python train.py --num_hidden_layers=9 --hidden_size=128 --n_experts=64 --experts_per_token=1 --d_expert=320 --d_shared_expert=0 --hidden_act="geglu" --moe_layers=[0, 2, 4, 6, 8] --router_score="sigmoid" --normalize_top_k=false --routed_scale=1.0 --balance_loss=0.000102 --balance_bias=true --router_logit_norm=2.0 --router_bias=true --init_std_router=0.0366 --lr_router=0.00104 --num_attention_heads=4 --num_key_value_heads=4 --head_dim=32 --vocab_size=2048 --norm="layernorm" --norm_place="pre" --norm_eps=1e-05 --positions="rope" --rope_theta=10000.0 --rope_fraction=1.0 --qk_norm=false --attn_scale=0.177 --tie_word_embeddings=true --parallel_block=false --init="normal" --init_std_qkv=0.0483 --init_std_o=0.0114 --init_std_up=0.0483 --init_std_down=0.00721 --optimizer="muon_variant" --learning_rate=0.0073 --lr_mult_up=1.02 --lr_mult_down=1.5 --lr_head=0.00849 --max_grad_norm=2.0 --warmup_steps=200 --schedule="wsd" --decay_fraction=0.786 --decay_shape="linear" --final_lr_fraction=0.02 --batch_tokens=65536 --max_seq_len=1024 --doc_mask=true --train_tokens=400600000 --max_steps=6113 --dataset="wikipedia_en"
Below are experts of layer 2 (counted from 0) of a mixture-of-experts language model. Rows are named router (the router's row for the expert), gate (a neuron's input weights, with its number), up (a neuron's input weights, with its number), down (a neuron's output weights, with its number) and show model dimensions 0-127. Each number is 500 + 40 x the weight over its row's rms, rounded and kept within 0 to 999. Numbers have three digits each.
Before each expert's rows: a language model's description of what the expert responds to; "gets" lists some tokens that make up at least twice as much of what it gets as of all text. This comes from a sample of Wikipedia text that the model never trained on. Tokens count by the router's weight.

# expert 8
What it handles: The piece re inside words like Genre, Centre, streak, and starts of music and career words such as album, play, studio.
gets: "re", "is", "res", "ro", "ree", " de"
router:463560464469560507577552427485585445541530473503522498492496440518526456465537518503517550538483477544524517545544558429511512479448406533477478523553434487462508433564510528456485482474548471492508539550568434541455464430490518468532519443501528455463486561489521531455495556494517514538489534458480459487513447471481478504516456495573540456514495465465489529569473401560465532511431
gate0:488407543485489469481505520480507460511525534465534564509503533538464519458544578479546535572523475490525513545522484493481447565475448434473542445503474473522487512566520447430509554588480512513501481495537497571533504541547473506525475508417562514482446548506553474446485493521531478561547525479595504522486467543492431552515511528464461478554495551520565589504459455457524396527476
up0:539565461541549539443464462429534537440471476548444513472455491472536493456430468608536462488465545447454507456463508474511483492550481491494535523450453477411439452517494558539519458521515535494540525489475563455504501481527495520522572481530519490537577437463462465523547525565511509519480478589447495481525539450446549446544460439559512478411527482434505448492478503491505518507514
down0:524553461432528520498472543491494432574458494433464419477519394531526487514503479505510509515577456513504479500464553534532455542497424449471532456519509446515536466513511430501489517516497517547495532469436481470497474528489496517509496524530588461552580462479501454570460518478432496519456579439555518530532487517506459503499445521499492508580502497493430630538522509501550487468567
gate1:471456580455484439488507519423454495556521627513552582526508487505484491501469499482490511475469532441521548490500544473499523496553497448420472531503497447519480459545464470533565602578492528541472512550490514474542488471511491484553498500430567464513477570526560543518520454526507471467505539473580516483522466508456481542490473527569509488535499468593520474565480538425490438471532
up1:578507543434498441446512460526498454560497520576489507461501512514464538499561511512524512513568466516537484505463521487509513444483525423416478482515556511472543422514532472471535522461571513487510476455493507569534469436580489436482440454477448479500532507462599596509522412501449497561460499504430499520571457447531526506554555506518560549463511467516514485507520471443469472476489
down1:388568544510469467537442467501491544522548464484477494515496567435458469533442498428488489511551507565486554444461484480501448487568529495574519524542557483458505520503537515509433593458488557518476482526484470499489510455450515494432549522537493442513433556407492523508489547502562538533523521526495512463464460512401504490415456550500492488572490549482497526468481539565520506482473
gate2:585472542552557441512578422543554598534502502515465532472534469458545493494492567554596511501480503440533489443578501603463459431541452499430567571442497559493521480441496483467510533546487492504454556524508472551524480532524519544492511480464476531503494424463494496477501522499544490468536460520506470507463500500515492501516584564469542535502511494499496539542470559521454505550467
up2:490448556441552524515544510430477507533446472504443399546444467486449562528488481477467455491502407511535491477503488560456549543516467534457475513474492433498492499436471543480486467523453501503460557512539469494540437486557472485551462522513505506518551512493459594406410534505470478519512522519528512490527485562474547485548512490518531438532475441509427475453555425480588466525521
down2:504508520527488533470518540497426504500503503486525553393500493433511480518494421526507512545426512505469509552495529460524462532519446547518539500496477438544536438558519452499447480508446511494552487529593475538481472529470495547594535484497505517507483598449559516503497490474518564530448417441502593529492519487480522506444455498474583415509466488480430476523426553481491505520566

# expert 48
What it handles: Closing parentheses after abbreviations, years or names in tables and text, such as (AFL), (BA), plus he/He and team.
gets: ")", " he", " He", "a", "}", " team"
router:477460509554451510490512498457441557455433487570514491476499499530510500504458466407521535533490523536469527516462503385452492459550523515430524521456520557450569482465494533449533470495586576440564505522472465549458510465461526486451435487480517526473488510487605454488516530524493494548416456473449478480453474567496525498549473488481513527497528450501492503479520540412485556419457
gate1:534467456537516494456417520506560505532509475556487547449527513513500506516480465449545561433433413489476512395525504549482450543530456476445548521503509447614497429491495443508496498482424479495494485431510490419514441462517487558471534478525546484478568509529515520426496413478493527449448532506437497509536528553520467564468488487503565478497475454520562532502532535537477470470518
up1:476518487446459469447568447544523486523456514478500512441529505452564540552498548475507526521454492484450356473534486534468557531526466454512486463464551490428473524609462538543592501566483565523459510501486509482529523544544537537472477427482531588530534531508511535482543443549505516455537545494447581471504511491517497493484480499528428458462453439501507492460466491464484544531512
down1:542523467520483421540527521470520460495553456414499532469507448470540479541451524513546507508503578520501512466580535534480533497475556487479477532568431559460588539581463525492538527513451491491576569495489511535503475493502506462508487435497534386463453522445555500478504568481576532471542399509439478421495520411493511531457489534481483486531446503486452496494480485510516478481503
gate2:525532513554507498477525494509480432489497459513478527528586493558462547491508486462489512584450569447556488422489486543495444454463451508486495455476567461482499515510469489484533544557578569495503442436577461488495544519478510547623485505455489495566463489481612446488524513503502459445507489534492489545477569477484545499529513455530505553538492389482512500534547505497463496536562
up2:512454496457473477476486464495494574532564519539483484546411482448567439470492534516507541451551462492499433508508502451531510531503523533504508503493379499578498435431508499532501507502429456461445561525451488575564464453529437399404457526474562508490458541454481519478498493452501521529493530522517535514487437560508488474505532559456478494442504569569462511504473507517494471526462
down2:487500446520501514519525466453519422486511496488521543497483513490488499565531553535513619503469480487476447506448547562504468522500495468476467559475550491506476556461554442504520508523511519488526482469454488477475436514498526556602461527503438524545520512544503421551477499520554449464539466491445521533486503510495497526431496507531514561554405512407572482548564476421415431442468
gate3:419550474459504498432581529489517404468525472454510450533517462474533450495498469517431470511464505534570510518480525455486521497498455478454495457516534499430481392531525468499560463479455569498508538533457517538510499543446514561578488515518532530519473469482508528459526475502500426525455530454519451514543505538453517439540521486566511527495564475536599449452516438497465550549585
up3:485507479487485423506489480586502486474571486552493448454538476550492389472556517502496533535487502509470567536447538482504566508417513505496436548489530467396529477486553499437500508481472479475470528564455456533404506499521572495491498473471468470501472480468419518482475475430560448491535492477551510481542489530528497490526416474551520541484474459514573505532511439502602482544466
down3:490584524481531503538536558500491557448423517499514601509526481412466527481483530533486490477495529547491537547570497467411436506545459472474493524516503459584465571501533580540449473494470451443525450458518456447506478503547545498484515522501545487525519579432495538511462448531450595525472491524510527482470480484468508513528514459408501490522435528445530460475520569460517434499503

# expert 1
What it handles: Two-digit number pieces, mostly 8–35, such as the final digits of years (20|04), table scores and stats like 4–8 or 27.28.
gets: "10", "12", "11", "25", "24", "9"
router:512480504507462501462477478433440561478408523546510492473575534545501490502459493451516498482494504505485529520472485458465502431531552500397523538395574603469507491504508523468502465465539559483571487500435523551498507521436494492497456507456505516421489557511578456476504505520501522569444494504428503461506505578487533514536482482452554503475545495505420508503514545445463600460489
gate1:517434531493479483412551574474559575485512518506494462445537455513549482532508556482494508453501475545502447557513554494487470493475477555435491492485533537490476476489444498401452533606460520506484505501466413464536494528571502478537510557511571511493458495468532444512529543471584488478494487547564471459427520482560521420496565514522555529537515451459466538559544491561497484518526
up1:481530547510495559429429520498491526586552489490518483466502435501514530548498518393492519514489459524443402570577545540523517488466538478527532475479475539580491487497456509461491478478529517496515532509438498511451444526487465424540497538527485551541445484440539517468553550519513495445427509540455508442500553431481543455533406484523501555502539523497422545503476453490469488564536
down1:533568564493462505523509463499498502541614582492550464529493462567513458520560531402370515457497528479479494493509528484528507487427488514601466539513526483545488515574493485464573505469484478488533518498490501451526459379461493454561507518555500529487483544486430505480541524470484513517502462463538568447498487480544531480495511469498467548488482513555457501454441462511496525426478
gate2:529524426517478482492526445553505475519535361503481476462576453514538513484430529554449439452518461550553514469489538454474455484511485432552524527512546490518456530477463411475482550573497523460513478491548510452464571524487486547452565520490483492521523533512468482487504453510527533433492522440503519500540584504434508491483454494425520585563543510519431501442488465532527519480545
up2:440520492521481484489460548457446529487497572508495557507454519470453475475532525525550563529517519477486518576511519408601485486489515504435444378599550531467452468497482488567504492465520581441489503518533540519501497541453475451501545456476546471550445473500455526485474540434490562508580489516501527459538413480537505509470487489552566516535509467512533485541483484481519414522512
down2:538525388475504502489476451457508451505490516380534474498466519438557522490586529504569562506508444528478546522496476519572465459490556470515549496578487435482521519440521577490542523445513481543442536539452407510488553498490491531448479557486489468488509504520542507502484523545431559515589521471519486433528510453459482419526492498534497461485549491521469457558518452497511458519533
gate3:563537491448462488543525425463509415495522429515516475455553503453497461437548537505436467518513499420482439541452488515472553500549486564485502544471554458495485496561467457570424502414492476514426536407470526409469469499537523581547565517463492487501528515506437460506591509508556519541499544488477499489517534499504497482515452504522474495484523443497559532512536509465518508549432
up3:459552521556512490556433549500462539538476500505438501554419471504507490512435500553549471538447488511524556483539470486536421541427538501426547503461489502486468494409455480428519614582476525499541534484513522541510521527504469518435458463597558535545530490414533517536491560490490458481497505545502493442480545482473481517528540488504588461552483489555533527468485486487518477475512
down3:481569561505541488430469470571524519545604550425477505495485502535464535566532533490536499451460431530500504537470503539492444475506445581476490472530412467501529447472511472521489538570468487515475458549487503598503594467502434471548512562495508501506461440474436458466479515506510504446460462466591503512493468472505522499504565540537475523527481519563487423489475455545496530443501

# expert 29
What it handles: Letters k, K, j, ch and Central/Eastern European accented bytes inside foreign names, such as Projekt, Afrikaner, Milwaukee, Akishima.
gets: "k", " K", "ch", "ak", "j", "K"
router:543580520524585437481457547581495416497579505507481512484554504455476479385497503529488450503540473429494550508483487527501556538492527458543514525580487486519479611441524510529578484496517419572547505496527463445523540554490517489537525532414503494483480438474467435537483534465490442477470507550507499493567471496521502489535476561536550551509474489469508549495466496513508513542461
gate0:455493500450509539496514455465483509507504508513476508524509436485438580521515476558547587538513546492548532449535480502436565585523437535522481512478449503417461505511445471500536508547492483474512525474476470460479500535574460405476438489513522530521511547520522484565458507519479534532560366538533448482530502473495498474553524524572498516435502449480545476543533451466570582452524
up0:498525512469517469605530483456430559471462460433562462499484549488508508494558505482422469509445496517450469560480474489462507528467511473514499584480506469440531541492461512475573492517484521457515498596457522552558456476500469563447477513451489509533413475549499484494470466490505504541562576519511438514602482507508445437480481474516574446544572483513470472452485472564546456504480
down0:472515481527410479434487525486556512516510599498446527510492491459467456503442530535465521503547529504525528479406520555493526489528469549541506474422503452557487515500496528458507531528527511502536600489530519462431507464435513624554503537463492457433468499458533428500563514524511468455472530485477514466518531475434493523411551457510519578419461500454505528490476514507500502570548
gate1:438509445521544510445463529500460420495488510487526519464475410489426445441494515562413517438562563424501511437501548559461512523509441499496491528544569595509529504523493499598557454504450453522471522510480549443558493568497540478474436529551495425509479498557535487523503507501484457554489479544454532545499525495562530503464502484548507505523510506516460515565477485580501487486537
up1:459528550589523490485513542529429538517462499442550559492552512461503483517538455464517514508485502498573523492456541481456562556606483473528534481463567502476543511445474573554483495486491531559506484473536505520488535501501483576523493445477487503578515471519508520545540488495469476545509411531507437470559512494535496495641476454476536440489514530524479543517381468505467527490449
down1:515562483517484475497542486508492462457536502474499478496503511447533565448425485514499506486433465418610490527507500446463561514452510495461453500507512486476457621490564425456459423458439513562545513522553472409560476540542548463562477565453510546465517490512514521475531480479490554525533510499486526499506507492475498561502453548423491532505457535511496420528574555487494554515528
gate2:486500478553540502430470572507535430502495441521568521437573537430517527544435506524507596424539525451483510506458525578482501506525457524520538455478477510551441543541481545489461502582508560486540457431562544542528571491533438509467465544495517507530516482495411523490430483513448531553561505528463473480480514511503508543502550518527497496565554496434546508564481551516480463505512
up2:529510552502477488495492481441512558443507504518476559505439614507515491476519572448534538517513510545524473458494446576456482488502494480545457563468497515455536514455540461556570454505496536405509490565561522475463487537501474545495451470449601463526538526555475534456467510462472572459481455486534449591558452402439495479512459451469499518499472509452498534517493512497519466548532
down2:519518503490521498495530521446466427422519584474481519523497423514504492517449511446471495460445410495477528487559465474516535460485528509501508541515523536507544472582575501504537531520526494506467451495414465423534534583523449457511536545507483538501487484400564435476552463493528532488427442438500436595529539469538520435522532477577499500447517522575504499489527500498511526502534

# expert 15
What it handles: Common English first names such as John, William, David, plus name-internal pieces like ian, ie, ri, ber, e.g. Gracie, Austrian, Herbert.
gets: "ian", "ie", "ri", "ber", "ran", " Mar"
router:543567526460533511509508539612483436472546481526502491491537474448446461513480510430556472451524514543478406449566464561494513523523547510480548529481448435511492514420453528519547458501512524518511509492504522615440452480569443530523539534541475465461485481495493526489435496467494546576434482534527534463516523470460509506396470449510522486564487498485473554454517506465494526527436
gate1:472481591471534505521534520481478494563445501470472479483484506556518486428544563542504479484570520591483446479466561486522566515469501544475499532429489568494501455409490520490495438530592512516542484528476461526449532512517509520540483510575545462541504535525500510427539545471485515513564528523523482531500541520497451513396428568524582511610437477498520541473514483455502514502495
up1:483501463434550512560454513448617506483519524494452465486443493508401566484506431506499521516487458546489556340462574474535477536509446521509463483516522502523516444540481592507528523498540509551547489424475459459511499525506460469510478591521475494499396524520568497510522514454534510490555555447469549451481501469502490531481504503492485518444467523526457461503496486483487511549495
down1:504564469536502531444495477507484494466509507522466560470534491476486494462508493519457536503432559563496559546582526508510508466489502567427529483541525511504506423506567502526478547485529439461448472458494528519491504471517504422542469394457471510494496534463485534489490444450485451441469502480582500520543414573518526542625473481411545445544537467511529497533521527455517447441528
gate2:408540529441558517515499480595520551508529472458520478508491452503423489553512435510505494469544482500530509428499507471451455500431535583534525526521484413486492515498577489490500522530563581536385457490493548505564462521491461478515494505433482546488524505529503499498533463487508505455423557518536517574480527495537537447470486462522494575609505495481514529505515515421487473527447
up2:431561493505506540473540535549556508496517495557539481479439552479540472457491503567563505533485520574494481522487468445474502447488457409510556460525531495465568533554440461473423522450514531554494479496442508379498581472542504511455524461502515488489473543494516491481455508472463477475486527582589464454497528454465567428511516476528511510503486491532503454453532453530487510612511
down2:458489478439519558544504467509483475598443472455484490540594476526492561491538536467475458508489553454550482495494574518480431511543479494493551537477497526544494432500584500522436407469549510439490468550414489471491475465556518566418471543520521516527524460474510481525565471516482503426491486496484512479532499560540564561490518483467485524506492472453465561563470483489550459428437
gate3:487471574494545532534458483488517508462525505481464444467536465481494473526494593525488435522502501486442492552455505530476426466485473574614500515528504448511499525533496529436509451496515434487506507528457554484476520477553488479520538468458499477524454522534440554591527551517563520525497594468555477492517472375545455524434460574491574502533531488526523485569561490521525526517536
up3:555505569556541553474506456471433484518408504461505517550478546541532546530500473538539542509474489501514465503514440451469560494552496457528478478530600484471478419489429442469496472469491520518468506451520454477499523503474538450463454526564507468537510472476569543476457506509508584492460520609479541561426506431459565496449497468484496526515418503538520551470538536508455450549467
down3:500511501554474539467547560524513495505572554460533464476524502520395484467489476441478466524529483549534489445480548583531538478437511453426498507507530541592488523508494525451481565442532489500450473473440469557480508481538501426515519522549574524488583501495473443395481469519490510554494468484491464428515539535469465512430494490498493526512492467555442551456535563505531521419556

# expert 33
What it handles: Word-final ing and an pieces, mostly gerunds and participles like ruling, rising, becoming, using, plus names like Manhattan.
gets: "ing", "an", "ain", " lead", "aking", "ink"
router:473521556487450467464493470489524429478492544491461492468482475477484561390471587460400529518535512456477509522471545583570481474474488405580473465487504430522529510497434465510539491448453497543483497506515577554504511467534494511519451519561438551469538458543479498525514468558529519525533504487555474569507510474500532441481511486493519554502512522537529581507468407573519471523545
gate2:513478526545439508514548529474577490505516552495458573512484542471556506520518523465454482549514489527521452510530463499444587427504498501515502564432511479502459456582525582553502570510538514501451483499425470466498486477470592521481512420510476546519596452478458493565496569484506483507518558499476477487510477446536419469467562532502512525546446467544594517527505472511506536577475
up2:593453475503605448458572463482539492540466530497519465552480561487488500433540458507459508466492577452547488522472495499468526533508509525471487531469523472496478508472577552552561486454485449506565562507511490585524525457446414485517517528548515524497449531440545507550451531540428477487542504588539463478500558489494540494522514567444501543473476506475422540550546533503491458513555
down2:503456450487471569522452561481529458430518518507522606464533535496559431546526476437457462529470443502519452524509461545444497496482487561504478521474493447552509566414470595472470543536486542487495489582421528500534473509472506452531464557468499538540564572520484427448530471479535468560463459509522522508552447421519517532460508474490508532510500551495464495525454493550487542468451
gate3:509491506432472492490474482552492580475522465474495465480564541477506489475546591534460495404500489507517564496491486483467509440523476495530482490478497401513553416503421467540521546535495383519543448520499522475523474445513483545523466516532606496533429453474486552514469470556497542462477550480507469487516586451491518446441555501518511425554480521547465510491463534569506463536500
up3:518498464587575532517535465392567571528493509529477496535492475469518501492459464427462467512482495495522564460510505539474523430549505509472509470513490544458510443543497531419503519541453456521565511458511446481504490472518485523558541427499492452516525399431530451540435483467500487379506497519497480533491497516495528478449491515489541557528461590515531497479553453559573556475502
down3:406491447495503461557455519519488448495458437427513570595484484527472560501537532516467556519547526506450419552486471424491486555494503492390476470523550433525486556470526527540489510431484515506452553542518517508520501513508548501495453508512460541407524533436455577533504421463551453519571532438489537483489503529524518504507497446536503524557498476501497499554532523451519445485509
gate4:515497556530535490476486459499523506538492543537462505554549454452554429443571583478479443511498451493547532416509560553517469475571482489549531442573518470507501477486526541469441511532485529572507459537453504482452543518499492422513514513483545520495496491548504451533530545465511493492471525513558452451521502484514504440560449428513477512555383454543515580528454513526535559561544
up4:468574528588490454484495516460592497549479483487470476502473475478553581487440527488538487518555464509426452509433533543458461437521448581489442534509558505526480454562492495559479480478501518555485456515454490450467451518539461540470464423444508489515484494552552548468512472494485526464491479549489460506522469480516552499532492500466492487628541520523462601458488505578563495508490
down4:431515454513476516423475471464447451487508505472471545449518495580440477522479529502477435542474496514496537497501485476503495502439552572508505491512524549513474456474578479485483509562545569466482591472511475446472492544537509462442473529480535482420533553448478537455476527574550465479531572421499513537505517593501527520499529577485495537523504477483432427545573520425519533537442

# expert 47
What it handles: Middle pieces of Latinate words after prefixes like ex, re, con, st, such as ect, ort, ons in respect, portrait, responsibilities.
gets: "ect", "ort", "ens", "ct", "ons", "otes"
router:461459532505512526504475474547491553509592547403513494506539483455482464505453456494515480547549498501527449563502488493507462526502562554524489504502464545505566482437536455487513485510563524431456541342543445470469519454541468550473532530486428465585448477560494495506525522440476467516552501525492511444449533436506525503541569472562462481525488487540533519475493469508506473590484
gate1:468512566475495552442549424540561457513508487484562466545477524530432422509417530498517475495536467515534481562478510525518514507508547550563488530442525555497469485530548497479496393516564480535484527483456462502528409505569482574476466525464495499540464537520454501537556428476535577468541482512500517564476468415531535482439541557511494568507514466447442526486494502469442537504523
up1:500568489499526556480464476505514476526403456558532530506499522441464505524502543536490501500529528547437548536482480535492434502485484549465447579434478553540508545480500549527483506495493479497420480448525532493505511486628504555535509510449484451469450487529460466514537410403455482481435577504525478530446523458530544447521455488476514522540498499475519511375505479524489478424477
down1:466472575459531441532410504499510515405455559478581505508478565475524496478544451483494545438546501446595395498539563434521453481462534504498524501446516475526523450468502506472571489495496501602497485514516585467524481479466503449462491490469464490485550522549594535527506512465583487493538507479533504487508500525474499490450442527444500432537502502486469515579528520524541453481499
gate2:510520474539528546504472453554502483479505553511478534423512509521401538410515547510526431487487495488517494464477486538454504588499499538466491532606487528490488507537538456462522457580463533487551510499445533500528476538510587489493495515493443503586457460547528511505481484555499585416578583550508432489487517441508465512481501413502462557553478541495499474536516531539562513470507
up2:501558518506456498503530576541551478495417496558422527527573483514459486502483540471455539511481478503583493530494482533481477492522494421476528487474383499467492499536487497419469476532466544524526487467395438514460467462442520475488511433516532463478505483460494451517502560538495484583552545533522521559500542535551407503508551433462477495501486531482550471526402457473523492434505
down2:496514477446562548537512465485557504460520509498477418534507462459537522485577511417447468474508509519538498585496465521468508541477513523476466511467543458571505470462453456526525507573530546475478600424555429519474499533518500461458504483514400444558481546440508485577481491470528462511472410478535524501461562516573514504499507473515458538464517439530469526485465497528491583538437
gate3:489512399456510463477481457500493530545469515489477467499509603541428539500503415431537501483476432496537515528555487521487477552467468606446562467449556540504513441484537500520476499514446536512468560488440500483534500513460552510558541482536546608582448528540577497520534473514481537441505523512504424567500491504472501474524462446461465533521523515486548437486492469519454526510458
up3:494500522495514423525400501480462544544541504508576400488497490480503493488521478512476582462509524504492487536431536523462511481485591518522510470495537483531449450401503615492463516486490531510465498487510444493442519538427484443551535448467559529571535564452434540509436560454524498499526480520443453493498542528548483479451438559547468537495439536516478529487508502526517543483455
down3:510497459520508485587593465514520481430525453437550501419468423506511447522475555621485504507564491525477492515543470461545519429482493583487528498454483446463575496500540434491479451490496539521455478508561469447498535467535488517514486529480531525491546546476462527516505440531543487499517500553564472491491571438472498527520513457390478530524520484460505485463529439446553567510527

# expert 58
What it handles: Middle and ending pieces of long Latinate words after prefixes like pro, con, per: production, procedures, constituency, coach, performers, calendar.
gets: "ical", "end", "ach", "port", "act", "ics"
router:484502517438487518502445472518512489457489457462564498526534414430468472509483556416465453427503496465456510549589508487480533573570557446573454493534436527484526547523484512517509512492507461444500513483536484533502548458505524506542521508508479530554521488518525556557514488605520480502468537536474502458394545502540439552565437467443488494457470429540515535488529540541553517443526
gate1:542477450491483556498520495546481469525494509456503465518555535524505527482456448491405530478561546511465528532618524491470474528471589447460452468428481516582488526509443554480461568554471506594418570488478503440431532517510492440512511470529524538492520482516501462591567548518510537497513530523465545508591528511475513554470450534511536485492500483469450460495443494484532449482505
up1:474515522465471435441504563484418478499527537574466498515450437480462485530509517472555541442467470464492507487429501524446490423518454543533465492574498486458544421503459495477504431454537505481504497432403503509435497515588555551544468495521497520540427531428504564501440442479530450521595506557481484489461497491504508424486489517510449520451493534491509543468528538469434508515488
down1:555481583574460531489438497516500508522528520509471498460527578442523490540520576433462498498479506551495470527565502448487512539586538550472483572477442527442534554535505558494493443552522460440508492506487533460476503507473516523492513444467452517538526522517456451495534498618540467537512456453500441394545471462507493514499497493472480514486475571437432464439493519492538446424472
gate2:495508540512492441509574495498499411486571518501495422511528406521530565500450449476435548467455514489535446534437451478508552494500485476466483466507505492522488485507548493490450472437512499475500493419512460488458537469541493497525478505508482493527503608470445503532578409520507543546583505447503453531518538534494477543515547576478466471553571441466478506521503452477394482568481
up2:520532488501527469533497520506479473491465539571485527499516514526492509569563516495507552476482487523445537492503507523555567556493468504544511544468422463440452449582542461490503520498544551583583483545479475561537490511534486426465516512557520488424512509564441549481491477481456441512454474523479495532550559473467538419498548441521544473560420499534517524407485471536420472515427
down2:493526529408518570520465471422555461584548528490533474520482484508454519543499493554515489474567489504565481448497460498539535432499489559527483457470578602471481507467496496463440549463525559498462398487423440453410532559483499533478480460512518476540538487514572504513534528470450511478527555509472499537470511512527534498498481508483500564469486567482429452537516491424556505459501
gate3:530587465512481586508482537520434486536470498507446476576546465531521576464518434492499478479542463469504535467528460433540575493470533523522465507483545548488499513473507517482576447478491549506473535439475432481520460388427533508492516506419567509537448530570464425510544489485514488536449532519500476537523473444574450506553497508487473483484422456490514545489473546462480454436501
up3:557447588469502461529499508470557467484567470528531493497429523474480488510576360544581584461505490478548431472480539509496535492487498471521572536487511478533440476472498531494497528456503503500548462448527498553510551524519479515511539499467503570485503549416513552432504533528476535536449499483498482500500481580422538523503481478453500500521548486411499384491488464540457509478509
down3:515455483515500527507468453541476518548478498519516443483443512559518455466338607532485467504454517559491543442477543522460523542452538395453474523552460517418527541547484510539506464539506454513505559550472495482516514507464465545449555461466512460469576481502443490476537508445506521466498524490493543547556405525476487442482552463511474509534489548533513519545530534520458478524511

# expert 11
What it handles: Newline tokens ending list items, headings and table rows, often fused with a period, parenthesis or == heading markers.
gets: "\n", "\n\n", ")\n", ".\n", "==\n", ".\n\n"
router:441413502502490519535477477459421550483527494494510422517542504494438486503441490588530489441458489480492524571543466458511517565546439492525458547510480471545516519512501444534500450516579494558547530537496518504560567553539466503437425487527478514478494443456498516465550472513493549569546492457505485538547515517438530485499559533489498539455546475549504428477517531424582503444426
gate0:579521416416501561499539480506506424456448523477466492445530449522447479502511491521499507448539456474486480523516576508511552477412485451456531544478554508477525565499506488486442504455492465460497447536501540499511542570558538634510443533501540415495535499473476493436539559524495524432546485532480510509539502553503470527473451501460478507537525506432469549534464467455435496501441
up0:509490420447512641480547549474552481498517508524518505434461499491490480453560483495458491405521501527499460588488526506467542492520477452541497462488511457537557619474485525432462449547531467506521470470497533521493480460569561592437425535483462526488453471533495534505566506517500488471516501542538461512463501555481449517524451535505477458502526477479507509503447447402461520496479
down0:494468514487491553519515508482606506530493415505462449542486482532524486460484571494492491499495533516488532474432439522446471471497438449550550424473479495534568495544428548520485474529472424505465519511465486536529425463492499497521523509431452499483495566543515573573486434454519497488464573585442509501471500475596505461504494576588486450505533477472536520505533486465575548485495
gate1:522500497464521425486474520454521464548477525462518483514555484512477479496479574511557531553490537461532523494530540521463502488505513569473451519523594482452533492548492550551411470534496513514561500520556460431497511528507414542552441555451446482488499498477519506507488480497547421576532538471561475429445553455478477536486507473473450526447483521494559496397388476573480515507530
up1:458559527514465480437519535506542534562482486472462515473608592520421483447539487485533540508553495475464512557495433463453500507459546545536453550532533428523527547427508487475473470473556458542565506465567538461576465538526484510547531522447543536453518480472469499531448443535481523454511466451544501425471469472531476527483507533450466557444485532495538476534452437487546507468443
down1:570480573528529604478510482572482490462404490462515464487422430428503498468507523540496510517534527532480543513544542436529549409508465456422515445469524551493533518479515526546470601527466448418434492534464445526465501525560514500470415462494516469542486546548490529520514528461524512503510446521499460494502501495439530473570504561491573495518500554502475508465517551490493530478467
gate2:476553550488529542509541520509485450515553486530537497509538510446424482508449541520506507479533479535456542603468515520423551529550475484542560471454512546509488497489466521526455512531510490498458520566524542499528454463488502541480557511501494536377472475507528450431504434473547540534488526530509508489499427418514466452617457586490589522487516548537490499539426457491491547548481
up2:517442484540544469473543505502511552521425558517508549543530497547517488524521486497472490521468524486560450489545446443541478512451561520416532473530549500493455478521499433435505545521513568457509501467465470462498530515493424518469484499476541497554539525467470574557480539462395416495468439530450552444505436522458579521415567479470502464504484477533512582506568495441497497469528
down2:419498474475509526505516500503471464543546460493466509551556451544454446487465551435473476563516436546398559573440504534441538559477484470547497488509560518460507499495451550531522522563484508462436467488502583539526438485468536492497562523550464512445484531524499443464525480475536510507532486520507431510472580482531478497552480532428537464517511551464574526505424499462424529526552